Experts of a small language model.
Training: 592M tokens, 6446 steps.
Below are experts of layer 4 (counted from 0) of a mixture-of-experts language model. Rows are named router (the router's row for the expert), down (a neuron's output weights, with its number) and show model dimensions 0-63. Each number is 128 + 24 x the weight over its row's rms, rounded and kept within 0 to 255. Numbers have three digits each.
After each expert's rows: a language model's description of what the expert responds to; "raises" lists some tokens whose logits its average output raises strongly, later layers aside. This comes from a sample of Wikipedia text that the model never trained on.

# expert 21
router:132092125130106067147155141137121083111135134105113144135138132130094158129119086180096101087116096132154123154106137164113144089145120155183149133097163109109101125148131148140090140121113046
down0:145138128144155144158122115158124175094140121084128087121130173108154119117128143123159102158143109127095109142112173110139099130142095119127139127126141144134131096187110143177134064149095114
down1:082166160087172085055093129113109152119099161108129114104112142131142117135137118127089120142186112121102127137116161132121114108144161117153108142138082112108112107115120122141113173130153106
down2:129159142144140149123122097134129133109135151118112095154109115146133091114121154090129073124129140108119103110108099151137108118122143103111110109137123135139180116127145141106107107082089135
down3:153126179142110134120149122151079160104160098145189168108138103128113110091128137166127131111179126108153127132112131117128098109146170150123135120161132143161121148179150132143139168105138105
down4:110147146121134149127097154112161111146132123108129147110153124175136122187128086130177121108151165158134094131109143123119107149114130162075117129134110130109109117166084114119126150095119101
down5:124134079139116156170117127184092123109119116142131177104121131124114099096165122129119128167141102129103124134137092148137095130144140112136097115168126119162125094122142139099145151136088127
down6:140092160122139116160108130133121125142161144133110083140136179100133096103129104138127151099167124136120124097130109128104134109132131122172163146112107109107098098175098075158147106114157165
down7:099136149155141101107154165157152104128203068118132122148125126137138136096169132118090147139117147109079119132151102139147158106127169117144118127146162131110157130132125125138137115129120121
down8:110156142118173155148143098089092139149119141136163135131172144137135116149148109113122143134120172119153136097128134194091156109121112118109120121067130149151171120113131128119102107104178145
down9:145138147105146105162118121156139102132140106133159142090107168111121119120120178131128115179136156094142126124149113124098114172168157107100107079151123164119129073110126144109128120139105085
down10:109107125131121152125093128146127136105098123092155121099147099157195132127132182124097159117131112107115172127141120154114104142086111101107133134141098145140131139156123131092123171114142163
down11:121089098109117144147112132126139124196140162098174167134116113114118136123151111178121116137126171139153126154125102158131133132100157133100162144115129117134148123138149153105136155102130150
down12:152091119071085113140115147089138126119118093128112126091094120120137156127149099171148110107151138122145123105125124161136104150122126159146114111109188117178104116119112143106116096110112146
down13:127161156152132073121159179124098143084148175143120144107137138162124112071091164105152102133143046093142129112134112132146119144136143108108128120177131128131146143137122118085131123109091084
down14:140138105176121100135135144134108111092109152133140144080093127107088105099115123122116114110143108126124128154088117112151127178119128138123149104143080129134141163130147115163142156131106138
down15:142113121106142159134114134104135139130104104110105168109137122137104116133160115183108164101143115135138170118114153132152113069148162118137116127131127124120117128136091131150093108128139092
down16:132103095160153120099133092142153148177111136125108113087135134075135121144090107106127127150150166125152135107123114128153106100124116110140134146162168140146154149113107067129081149126132087
down17:089103110167153116141145135096109131113159087143115152116149118155110146088067138128113136156076147138136107142081123162154094141091148062110123129153125149119139130138155137136152137093122181
down18:129104153146119144129109107126163139145102120116118137105096073112144135175139132169079128123149139108140131074130125132138133130130103118161124092112102112126093140145129170071121090123122107
down19:117146110143113122105119125130103123107085121144154145171126088127142081094103115124164133151115143163111139120092110161141100096091131133155140113165134139108120125111110140159187139116122134
down20:141129081137143105097146127162152125131098151095143123145147103129162134132124157111131079115102119179109173111133086159129126081124114067094109154155164134113135125100124142103115174167140119
down21:149128153120127107157171172117141161117107128138126131143109178118114118070098161131132157093100123093133150119134114148148140134101139157132093075084111078119121112082130134106110105127125156
down22:142093172139150083100135101140114136155141099151115132110144152103160123131140126129163086159132127143128123140155150092099146119150129127108078116130134137121100130155084127113113105093102130
down23:126119127115118122133103148099142092132107177111109137113152114136089175124121130148129081124153116169083131165106119120125110136188119088124139104126114110154104138133142158152139124139147143
down24:149135119120189133114109136097106120124098141132143110101128132147135137071184139114124077130108135121084113154143121190139102143148122130150165154113104136128124106130120096125129162098138158
down25:109121134130162146148165096151123134156151172091123142137105133110128170111091162127171114112079177118112155097126120158130179139103121141172142085114103124147141152131101092123130130134163124
down26:089151167094119146113102142098133148098124125105159145155151127122108131152110117148138120115123138122170112137140106134162121126128155140139143096088109120121146173118169112130121083119158148
down27:156156139112117177122104152088166136144142153130100109121130181120145101153127125131117133144205115116190142124154151151160133123132129109173130132158096121130081137147166139156087116119107096
down28:147088150112135116148133105110102100141113087144101110130105131125142174121123163120147160126126118130137109088152075129103098167140152141147146140108138141117085138163125105107128143167142102
down29:154099123146116090145124054094154132129148139137074099126109130104114135115133107168159126092103115120115142128132118128088112131155151132155108107136161162183126123128131103126106113097148116
down30:120141153139081099139110166106128135152168116100104116125173142164131177070138087138154143157127101168140152148090109151146124149154105130122138107119142137146140098114165162128161140130103102
down31:133129112120149157109118108116133137123101132147120096155128146100117127129127139177115120127137101140132133124143161156122102065134122131142130145114136128134134117114114164111163152125095143
What it handles: Romance name fragments
raises: "a", "a (", "a M", "e (", "e"

# expert 25
router:172101135157156121114112147136111124189114121143138111115145129121130157140095156157127116176192139134191083147140133104135143122072181119137124121155115119132143158169129161123124107139160109
down0:160105113113129152091121139101131144149115079147155147108118178116154163131165114136112099163148151140127148171099154144163142108075076116150129145093109156128130131151123144131160129150134124
down1:116145116142134154087112137143137159096101087117101115153116154106136094146162092137087125111094107104134109120137120082087118088132140127128135123137172141107137150149114099101150126131129138
down2:134150115192140129106155137082152167109113074116111121145112118082118138116123125115127116149150124153102118125122168134115113136171154100150120163111078151136132151152143120164157084161128122
down3:156111141159135110108081126110131112132159153150142129140124095116125129144111192141131068136157102193143137117114127110127125147070122080117157182125130133071181100130142127122162127133131130
down4:131121179147145117106109141150114146125172112108135175113134110115110140092174121123135061148137148115179112130141105157176157147127168125158100098096143126186147115127136096144118127157127100
down5:165113111083115125166133104115111150112129117086119139147128105122137119132123117134131110114136144125102130120134140138109101132133091136128184123124141147127100096111130137116140144159127124
down6:119134128087169102110161128133187129139107101155184163151095180097131135119101095142134132143133141153164146128105124111141132101144115121151136145182110120161132153143127108123149121105128159
down7:128160097114168080148087124106130155097139120082193156060125172137141182132159125101139166135139139114160107151131146107156139124106132126147138112091154122157140130108096135141159119145131160
down8:111095153142106125141123097123143108068117166112135118136110110146124134122150111127127138107120138131149152157104114092139148162145139123088106146095143137090077118150162092084178116191133099
down9:118126133152147162133133141107151146146129121127136149132139177138136141116149121094137139125085105163132113186092118160146127136116141128152142127142184117073157131182124108093115128117147136
down10:122070182110119100114111098162103122098117145097139156100088115132166128157134118083138128145083121145098181148104134114178102115178127095096107108120099147110137140139084124130120090140078140
down11:141094129116145107130106133112184123131123128116133123127106110133094119112101124152088147113142155161148131125119084134142123133143110130163122115132132127151155124163144116121102143114138113
down12:133136116139111147191152113136164183157123140109097115116134134149164115141068108136121139102139132153089149089095118153132142119121110102150124146151116118110145148107127109100132137112123116
down13:123131158114092149139121112165110168116103135161123129109121154157121154116143099155164105138139081158140184162112131136132147133164117099141133104065128123091132131128140121109127146113143144
down14:127146162124114118118143132130127122159123105106120095139172096101110145112157100186112105134162159105118127111140131102137160158126109123122159152139139176147149127114091100102166153137128165
down15:109116158129142157109146089163130134114147126129128084148129147115120091157091121060172132133121142091102117086116163134088182079096127113144121141129129141138112126128151128115141122131190142
down16:156118133153108157148167153131089132145104134154175136151130144135125155111152081148158097103164126146107152122104081131117115143174133109129110106086113141126079098147138093177103126116163146
down17:130094117112152101119086143120123110108150122149145119193161134128121138070131111153136106120116125111140145106124102090124104090126142147144151075119128155135124117161131160138114132152141097
down18:059109166130085114123145114155111136111102170147115166128056114133137159137136156131161067128080119147150155115134157116138105138147168086117127131140137131117122129146152094109131107136103149
down19:170153203164126147160141113120098111120131173103112141191129111140138094108167121095156131145107133132118101118125136131113161140129136128178153104119169101125130091137153105142149118116114142
down20:126122141142156133174140107123090140156096066124121136109134118099111105146161125127125113113133145176117118084094118146143086145133108111092119156116157107125109073137124125112135133175142127
down21:163077174143085138080136129127117157122116105110127178132117107092110094129128135167122132119133121151130112133144095125126127163107121161133110139134081119118119108145089097096112102135120075
down22:099180142118107128121136132139159117127091144124132123116062131112193146128120123102141126164138135160145139107132118138134104125146082108142117146090158125152154106104127136145112136127148112
down23:116155143151140106130137133103174146152142154116149140128117113141104167116120109075166141132126107132074130119142141175168170104143101081126162178143136138143099115081163113108091126151106099
down24:111161136167145132151139136101127165122129102155141093111130097119112102109129102128119121146105111129148130142118098147142154124095127118109115118137123108141108113073159130131141101173146154
down25:143105106141127161106116095132123129115104110128152155103140156119145086138116158128108124177131105164152138127107147071190137129165143146090129181152136146109114157130095114119120139115103106
down26:116141119156173108137171107146118106111111148098129134128118094132099115139196149118112106161109097100109140103099155150115117101118166113115090139139158096145092157124151148112137091123125075
down27:122102123169137172142116155142119093077120112147118115098124160105169121116123151156143123165131135125155117136104112075173148148113134133163076126136154127124102194154125112122121135137118166
down28:134154141120111144156144089136093063141097119132112154108158103138125103116164130133146139109129122127135149129166134160136156129131106103140112096094119131112131138131143161137152101088119127
down29:135110156142158116182121093121188105105167144147156170163093091110134148108094116114114137210146121125167106157151147144134147131130136108131130095086134150148164148127152136134113132118094127
down30:139110146115152084133128119128101129157146114081124100150160114118132152130159121136129111160151158122148082175121108129092149155152132129125155158137120130125111122125168107118130107103079144
down31:155142102092116138145137100105141090141152102117114106149126120084081157152148101099125115085128111092173132144137133123148134146134140109113144108113119121123127118129102146149142102125131111
What it handles: List line starts
raises: "ership", "orders", "ural", "order", "ound"

# expert 41
router:118143130076096132110107087100091116111151107158152122099102126138139169125107141127148139129165152101103108151109135190140152107145100141131153152153091138155151136125159157155134173129129133
down0:141121151077130165091151120149177150156092137140125103182154178140136146116128146138139118124121073101155138129118127107136132154155149171150140145144133151105131098110161088104163083144061084
down1:083118131169131142142142121135108147081155160143115106123167118090149113153098144107105136154125134109117147180141123150180186137183134129089119088150125133132141098109128128157154166130117129
down2:151128112066145144119095118129138122143138147143124096097131128139094162130172121129151197120133175125137115148124162151160094129157120157182162161098108173135110120137108153097085090085132132
down3:135109146153154130092159168118133190135161120101130115095162135165099125128111123148078146107100140144135143143118125179121119113099151111125153127121179096136130122131129102131140127108130158
down4:107155106130132183117130147152132124128119073156145157156130095117104092124137162113119148089143097128139089151109132133137097101132136147103115138162120132102132112101078145126123137122092150
down5:111121156104109099148176144181131117126124146128132156143109122134137122141133128145076109125171114152154153120151149133104162110161149089161091114138141122132103124106114111104134140120127146
down6:123144114170159123102121154084163169150097133169109118113132145194145153131147144125131115139136128122110130115125134168111142160134082154118099127135143172146159134141110166105130135090150148
down7:136127156156143095160137123162156085154156168096118109152165094126143067135156097100081129125152109112135098100154161119113107144088136109134106119119121136059087126112132109103099113148129169
down8:129165140122175182174132116173174105127124145102119128119122095132153141134115105088147149095144126110104079128122115134144119130154125157150142133127157118132132075132104145123105107127131101
down9:113129156135164120173121132099139119134127113130098134175111126089122116125131129110126121115149068112169120119126159089127105099084149116155130170107144149107151134116134136102145137111114092
down10:109167124120154153144085107094135127128156110152071132159155128122124129164150140124151116132074130115101156130151168084108097120094132143146134171101105131158153127128151153101091122172115179
down11:087149105122102151116103122155124139117125074131137160180117124125158127099115108122132125119145117116148081147141155044117101101122119177148129107111154152123122087118112144098181129138122166
down12:128089159178172175097121103112085129127113113147099144101149099112088119134131106117174119152131156106124157140124146141139147141105137158143143131134115144147139110100119115102092087137152127
down13:083125156094105143136122152117106099097106090155123149149097170121148132151186132126186113119129113105148145150083110105154129161139139138140094112169144154084150143083108138133144190133120130
down14:133120095129119093119133145127148120112107181144158125122134129143134122124132100133090102111119149139117157118133114168121149098128099126109121139147132116116121143153137135150107099158131155
down15:132082120137124139089131154111142206132090107106121150113108150126092144138121119086108106122135104138132142101106164175117149106107095113101118140134126156138146096116131126154133107102200163
down16:111151173138165144100143153173132115155110086097111162177122116150095119133147158094094120095149137150121115115125193123136115135119110165129117135106138173123115112104157121103138127145121105
down17:153135153137120132151125109151109055120139130133135107162119128129157092109096101145157142120117120127171145106120141099116110112099177141134150120122108110101129150103147124174128161159103146
down18:152113126129075113111106119142121137133147090119113106132095119154159166139114116116104147138143131149072127133101082109166124140118126142100148130133160146122101100131174099158113167105123150
down19:173128111116117153148137139179089118068127110141109122173123149112108091133089120120139142137136123144125134103131125068133084129102144115164128143103109180109133167125142121118096162121082085
down20:098147107155150137100130158125138151148119154159181128102167168111121163142179121098082114151140137118113125156129138139149166116136112165108124095108136054124082165160149144155129089135122124
down21:101123127159122130090113119140134155135160118141135109134138131082127133133144146131103099102133159165093144148168151121177141094091133072091119131134083145134123148094112162144139117119139138
down22:137106140101138120175155128108118141189115141113097099173091119111137122121097138126165138079131120119114155131152134151094132107121128143143109161148173123138138132100115107133124133148132127
down23:164148159074140108151154116104142143208136123143118137157140150150130147068131141133152103122113072081140129121153118153148112137133158092178130100116179118164133099122168127132137118128110143
down24:087159151148137126116129141133140132139109134125116149138126118141109139138164124115168129149103155154092131164134156115134157131157103098113134140111130153116143097149116101137147170134122110
down25:105138139112131127128134114173095135113136115118139132146109115139177159154119151172138138119123120150137162103116108169123100086119157089135152106159132131113106139114074107150166186118131091
down26:132121114175138114165151142143140117167135147119114152109158102125170129111085130100139161110120150091128133122139109124098091157097157142158124151118132146130087101084140128135133141102129108
down27:133124079131131141104180130151165101134113136156129092125143139135116140091106118169098120140131110112139134133133140127144130119128113105138133136156134085182120106129126122116148162120110109
down28:146102110128132107126115078133115130108126140148108176123137121112132161128124167097112138130099112106121100095140132081092158100116140131108195149135097114125136149143114122142097144141114168
down29:148136092133136141156106122153123152139154140138122108170109110113109119157097089142096123104128150178109120142156151092063119105116101111109127081145075145121141143127151127153111137159138105
down30:127108131138129138108147089102116129099123127137130117109131139119159134169113127170122094122111112132098144181088177122167177106119124115131166153123100098154068092165128143169166183137116154
down31:148160165133122127153125134111153099149156122179113118154102130136121126100081120113127158089177083139154103115127152120106109163149097095135101119085143156081114135124133176101108143113130113
What it handles: Past participles and verbs
raises: ".", " with", " by", " with a", " on a", " with the"

# expert 55
router:137170133125110104107168145186128124133072091135112144101120139112152143149080115124140104117130130100122133126152160130140167103137139096152142131116129139114150113090156131141144127138087158
down0:107125131158123143152143136171129149093118093165108102142147142123122126173114100124117121123109124159144109091133136123124123105128128138102126143159141179115161119085079158112100112113121114
down1:118159125134122137109185139150098148129117120099146131124185164155149099157128091115119144145103158101098120106141167124174148107147136121110117138154127108127132111159149117168127096124140132
down2:099093128116127106128155145132129109181128138157095113116122174184143190176128131133147117136154141132132131114159131096151191103127101087113100096135174126096130140123156110113124153142098087
down3:125109119093124112114127149124149133110090135129112114139117074118149094114129166159093097088133155121142138105117128151151090111116137100097126124173161131117144093100135115134109128144126173
down4:089140126117091156109123156118112146098111117156084112147128116144112146164109102171116120134140112161137154140143136053114149132139090134148118162126176124156139137163109099131099138132102139
down5:123127133098112138133153102140112131148129140123119124077115123138091088119149139146107145099111129163157153151126081143155138140191120084135135136079113103126133108178124149131154102147157085
down6:134120097189136152160087104134092153122124145158131134142140120135127081107115104121138145090130135112120116130115120127132130157062189126088122129112087131147107162181155150151121133149171115
down7:123120119186141107069145115145135127166135122136123133111122177109133087114158146121103086150072142125129147147152166142143131128109122114129106151179119087123096121097097142139135120114171137
down8:093153116112115124097095139121113124128126138099109156135145103084133117121137103121111114135117120135093141143119147167107137122129135167140109119144172120131099167122145096149131107111091153
down9:078113157168118135122127175159125171151126108120153100121130131132146122096162138144121114078115121168096137118109140169115119116126115078117121143130112136123113118147107117157101115124109136
down10:110141096122145101128156126157152145133112128092150134122138095104147121103145085128101103111092139092134193089121163159167089101114099128110118168113146130069163149135117135098126118083145149
down11:155128138121109151153152166146113120147082119138114126094111152125139152111138130134102117117126120128109140087143142147143086136120158147104123162157179125151077143115158123083093132126121133
down12:125073110119135128121153148112158122107132121098138096163144121163130151145132108177103115112101103125129126137104182122121116139105139100142122102131119099127132149091163119136122147134090163
down13:076165125126122125111120173135117136127113118120103130106150128093167130182109122132091118118129145129131145112109147106150143114103112141127167138137181105104122146101121139139132154147109165
down14:092121147146123108103086137089118109120126167145089107127119116146132150125138103128112147098152158137119113125126102141112062119153137147158150125127155172094102110147071152092156151075118158
down15:115147145152153071104131131108120073104150111142115125160155163108133089123163156122140116103164124178141098136137097146145142147162193121120130152122118114134149154169161109116121116116109105
down16:144135116097144117138104132103108160109133156159135129121120142110111146098120142123143125159102103134158091128109124126106102163145070144135167152118139143181163130147120109097166149084094137
down17:115115127098161180098106146130169094113085135155142172117136109122161166115148124134137100137145144174131167110111122099137135152153135135197139132137130147129156109166122104135108095117098165
down18:135115144129096092139114126137149179108153153116169157164117131135124159131146127137112157119141156131107149123107105107146114121123151155148103066127144134161163140129124111132150123099099104
down19:146098147125109130142152149132128113122148158139125140130128119104141136173131145117088115141130139087123121122074112112164157169098150134147144085102177155140158127121133114101149132091110111
down20:143151174106111129118132099103132115108111133147140090148123107159156177154115169172138112131119112143114132141102123139143144160133150105127133149127141125130120160098146153165125097130133153
down21:140113193135120137150125147122125109147190160145156158132153133136095158113166106096085129105115145116155110106110080135145143104102151115127089099143133144142121111106151135112128116130140136
down22:108164110093084113112156123110136112086102111115176120087126102116114138099106143097099097113103133083116148113120110138179112118165106123112156093094135139117162135106145101144153155134136142
down23:109147148116141084124159141141145130094118129103103095101110119114102141095129132174103107148132153095101114117143132109124158154157151148117104118162137146164100148115096086120160105133168192
down24:106119155129152126137144116146139084104108112119151116128134133143111182110136132123141152164119114160138143090102097136130164135127073137133088076112139071112166110155157138116109183101142137
down25:173117124112150138127122120109163160123103146153141155135147139115141121093146114124161157137124146107096131118125148116132104133096114103124089109184099115170116140131102112106074097146130128
down26:152108124135183088114092120139136115088087147107156121088108149118175145132127135129148132138151070127132138097135140133128136137123113092152141159111120192118119153131161115120141134107148128
down27:122119074124133100128152076103119148096161142131121109137132100119163116149090131170099147102177154154131130147141123126102102130105145175160108122144110097154121120128127161150135175119132163
down28:162104137146112115134116151125116147148133141138092130156080177115132133136097083145144145145093117114147156149152137127126137096164092144097133156137103117083135124159153132160161164137107160
down29:086124100124099157081102102123141114124108128110148136138115127119143127149109160135094116112093091107140113154088128131126103129172106160115156158158168133086131102142104140132134128119130123
down30:119172091123165112108146143137093121099125137057123154095142122127105135118157116133135153124197127119154097127102151094099068137131142127182128103135147110134150120127116094164160149125119111
down31:070105102111128126117095145104163124094095133136155181130172146121099095101142122135125122111150155161127175117141131163158150078080132144121123114121157122113135135094125134161129119153119120
What it handles: Capitals starting acronyms, names
raises: "P", "U", "&", "I", "O", "H"

# expert 13
router:143115156089148127139157162121128094105145129124166157109133102063126142118134130142106171128138161124128074150167135125109119144157102102144178163130112123168142121111136129122134172141107148
down0:148093107173113135081177118154150132085130165119137139083140139136175115117119135135181110119144123068160158139148149144081111168114130131113122124146124118118121138115138091146109128133125118
down1:152115134099091141112156077125097107133128107145098136117134107149129105142136145112149147106136127082139131110113152091127141135133117130089134172138133160130115126130130148118120157124152123
down2:160133100105154131110138137159090157112143132103130131150120126110140113119154131151124142106091182142111145134126177179146157101139114147140089151157106126132130114109149143123144087094127097
down3:092116094123107114092154156130084134131151164151135112112128088114139116101152093110105127132111139116112140140139133117123142153149113097130120111153115126159132138158165123121151119106113122
down4:190115101131126133136147120088123072131145133098119114111121143165094146148137157136130148107140147117132164110157117151056132110134103103146134143112143143159145137124109174129138116153113156
down5:124110133162144132156141097099116124134122121101118119088136111154091102152148125146160130112100121108109132134139049127152142140146114117087135087096147152130132147114150105077102096105145129
down6:095140150150108149114146151112148127178117108129100111121148113135101127117129126146123129150102138077124087101147112134119147131133169153138131145175105141144150103120118136151108178129082115
down7:076117157179114151099117099145123119161090156111150144140126153119105135127120164088145163102129120148124137129110149094138119117127093133104151073099157132112121120173129122106149081077131090
down8:142126117102144131105113154099096112123140133143105095122118109142094106142121100149099138129119135153118137142143113085080161116127127175096120145165142138078130101118130154134135154130132167
down9:147114090141130169139103107134101077094144136161131160124141113142130072109109110149117114111108089116149121147086127157143111133131136182110183135121119137101095186099145142166126154116130115
down10:141118114132121130107113136184148169114133154111095146152108168145150114138167159137130083108088122147104097136128110116156134121133140122175155112089160130128149177193093113090155122112148116
down11:109087131131129143113100130066138148152120096156107107083103080131124093135086132131134112121141158119110087160142170140174110146095134166170175162089091103129135158132170127098082162125126140
down12:174119088102082163108133148116110145080097129124162146144136167109157133142123132108128143166130092129129144139130125124090157144188130121121153093122100084144148177126117164137145118161112098
down13:075127070130122121114119153114149125154160130156125159136139150133132124133119148120147125149132132132123153129125122145175176125154132110137152105168102110164101104156136105125084134155150143
down14:120127086128142153159139096143131118098127116124092082123165122115154109156168140156134135138148106117100127086142125131088118131117124130142124158117111147106111125096131088120129140105124115
down15:121164099136118039110158083150092116169159149130119148145153147169114094118125114118135130125100103137137124172145143117169119166103127099118114116140118129168100118176164124148126099105111094
down16:143130153127116111100111137124122110147151122103149134158124099154147148146144106138112094105116116099117179085116129172103110114120131119114100086128168146148158128152140097133159114122102169
down17:134129103096134110129070136120117148103149196172161108111139126089143131150139132135167129131109081152145127149131082128098148158139138098113180160158154121153131144146138136148129126168131136
down18:106189118130128135104106128130139109150133167179103161108143104131124122128159092096129095146153151117151139118105123096073135133091140154133138142178083115136124152127166137132143091138140134
down19:164106124096155129135071114117146136121170077166144100177086104139151164132131129124152168161122119125126117130147165125124167127082154164143103149159152103143120103140155154126132133151102152
down20:152093138155167131136152131121170157131126165126136133130121129099151175158155151136122142158153125152130121151095118126151147104127140171143111152130130081127102121148171135133139152133122139
down21:160143166105106096146125135108136161085114141172125118087150149094121141108104148157140152137101130110141143166135152165097153099100143138154173185086137129178093128127169130128146124146108122
down22:102118112101128161100124096153130145107100166107107097153146116130099107124120104154104071148147130093131134112132139122089111123148149160155154095122124124125114104110111126164122113119172152
down23:104091152118128111089129159152120140148130119141185119138161103120117143099097118127128144148161126089122125156182128150130132151134102116106163143121053114122071131137152133164117106109109138
down24:097130144139117141141138092149153130126127088095121139181131154137109132124088137107146124102091128121035127141080145131131092140105163135116046070100107147120097135121099109124122112144127090
down25:166141163123144093160095129194135148086106129122087105144115099113088131132117138134150161112133165120124122142124114124118112152115142090136143123105155119146129106140094113092054100172106157
down26:127111124112149109128125160113160158151126111136127146109151126145165143147155150123163134130133112108143104146139160139062141128102098076153161150107121169131095094140185144120153171136120149
down27:141156147146112101158135109159101134181141102121156171080154081129168092137101127111132097120117108123133156111098130117143131141165078111147095127148148134118119141125079090135083109091087117
down28:177085124124132106174124101116157101111101158127174136064163100129124135147142114167106160144120157100156130157138125169135111144133111123123145161127221079110098089153115151124096120126148147
down29:120118110159097140118143134139139131103144115117157126087154056122080111106164131101118113132118111121132101145120139125121147140128129114090144101143112078146123108122114149098172146160173132
down30:162132121132097132139145140088094087131125086156120129064101139157135127119117172144181133110180151115130150119131133144107081132161099142152132120159115131140107116151134121146117116126150138
down31:123114105109146100096147110122107133164145120125115144126125167153099135123140136140153147093132069144138113129119130116106126184118151103146099098103155079140148167092098141147089107156141108
What it handles: Quantifiers and discourse connectives
raises: " one", " such", " other"

# expert 46
router:130104149119121154128132097135142135147099163121125123098088146140103123122097161134117128128174138131160115127111149076139102173085151136146127126151106112136127124115095110104140109154103119
down0:073136085129110123151139135116146122155137130138146121161165143114128119128128100099175098130141103109142135116130122125063185125121119106113157121138139145139102115161125136146104128099135148
down1:144126154158154090099128109108129114160146123154116125164170147127092156161073143120123197106128100145156125156123147162131112150117124104107179117112122135097175095113148141177163142121111103
down2:128133093092087093115156134147131114139126107142127128103126156085125196128103167136173155131143128137125152124107112134132107098163128165067153158141112104125134125155140118119119101113166107
down3:148099118176142156120131145084096129140146111124152142138124161133155097176110154092149132120154158144144085138135098097078121132118104106093106151123120158112151105142074146133103134151112150
down4:129113137110130114110118117082130142155131125143078128108173071119136102147104144122117094156142172126118131108117176093113120118107104098118115134198102121118153150089144126129133137133088141
down5:154095168115174128150179136162114140104154124098122124098104145164125127119195128183128144145194129110118115127136146152154147127087159093159130118139140102127146121113097120131087116143140124
down6:140136105134137102124111083143119107153126150116100109120142104156126102080146174125149158115128151133116116142149136172076197108107126177160117088106106139113102138107150131171132109124089155
down7:226081153108132154104153139115101142181128142119115133102128121132146154128119181111124111126135138144155148123116107154122143096102117156148115124149078109112158093131107116076108125112133138
down8:152194164123094127155114085088122149132121134120148167115115082105092145102084124142141101123145097115110152097132107114152107108126185116126122100121128121119151111117095096115107121099156126
down9:117109143103136066135137142156097103129107139153150119114108108141115147123163144156127153129127095130134118155175137132094174141125134128097145086117150136130178132129171170114156177131118127
down10:110141130091129161133092076115114174137127120089118104139121104110112067124103140133129096129132148130130132119126110124107120106128171134117129138137104104135154142163143143142145150152096123
down11:130133134152173115085110064148165095140154109140140155088112129132132135131125132123155122130094097131134114129148143106089190116131091095108152101100120084133142135124126147166132169109127158
down12:149153161088145150106150131139116134137152138169098160152127138108115103156144135105111125119131103135109148179136090133144139124104109118157110099160184131151118112154128090082153118114142118
down13:110120100117108140117122096113087090139130153103091118125124143078138144112165134074086114134104102151131171138101120083102120119100119086130112130088113124125117121121134121136132142131117111
down14:149120119168114129147137110126097132164131128147102092109121149143118083153085161132125126121117135118133121104133115144116158123084114123078151079097161120101133132129110100115137127117107137
down15:179086125135124149150143106137131128150143158140111097112149145156127092161102118172175158156125100135150079166107146140115172152128131157184135094121156122138127144141089131097130128149155149
down16:133129142115123158185172121092109107152109116130130142122120111111150160166130104126119100111108096104133137124134140146108148121114138155126084115078170129175114136113154117108111138092140148
down17:170123101131104118127139136123129126141161116108137168166124128121115085119128143092133157094188115127113163152105112097148114153141147127122156127136122132125152130102104154138160113145119094
down18:122086090149174127137114124113132115124149118125106144150112133122137110142121125148089103134151157131117123119150173090090150135141073141129134125162106131144148114144136152129105164128154117
down19:102144122121152090160160116122092174151120152141124101095107143137147183108117142133119121182127168174106117095097113113125126119152119112143116150128157153167127121095162107117171116128094124
down20:117087116137071106148109123086171135137083146178101104144091126146105135128132144135132180160163150135130097129135128117146144099137110141139144134125111110156100080107152087106112125129113116
down21:137138168122101089139078114154107110095149095105095152142136142140121166167141126147081133144123139133127121096140159165122147162131114122118107133129144097106134130139144121116113136062132157
down22:073098093149103131155141122130129116143135174149145122117166088136125107110143071164120144149139134140116100124157107140147107137121124082109124155131159116131152137131133170157128135108131057
down23:157114149125121105124100120118133136141151107103134159102174168150113119159109138172145108125162127155061105100120108160166135113120117116145115156101124141126119089098180136126113171094105152
down24:105146124114109124073167120107109143120098090111080139153096090113153145116157095130113139111121115113126173137112154153125141166128130111121150109134141106128147146076132101167097164133124120
down25:116153161101103130142115131104133116119102142100131121124147103162139087134087153130156116115117168111135130148135122130129125129115163156111143151144138141158102120098106109125153161085112146
down26:166104164138106172120106112156126164122148144116085142091146103184115099135157108151148117154113130128129154110127130082127188125112155110139121178158105121118145108134124205117143117150132096
down27:125128154155146139134106138142110105138132196161140143116132101084129128138123079123125175118165158156134155148127126108095091103129139153120131123090139177108089078111107089131106125122104079
down28:098111132109130159105157103094143183152123153157142120135117146129111128123094118138130122125158109078125130135103129157179111117141133193101138130151169135159142166100110129121109154120138150
down29:116116134157125090153149125126105129136108125126131121123148132136108119112146095133155141139135097141139159123106147126188133150126122065124116182127099103126091076117150117112114146120124144
down30:135123079169149126159130123098119106131128095135135116096112118117100105137114126160113150095107124146141127136114096126145149145127105123146118126140138118115119142072125109151082082166188105
down31:112127149118136121117140112132076131137130136115113125128169107133096116124110149135118110158122131157143141109118104125122088159074186144115103150163144078139138078123126111145113168106171108
What it handles: Headings and infobox labels
raises: "ar", "s==", "er:", " round)", "s:", "aria"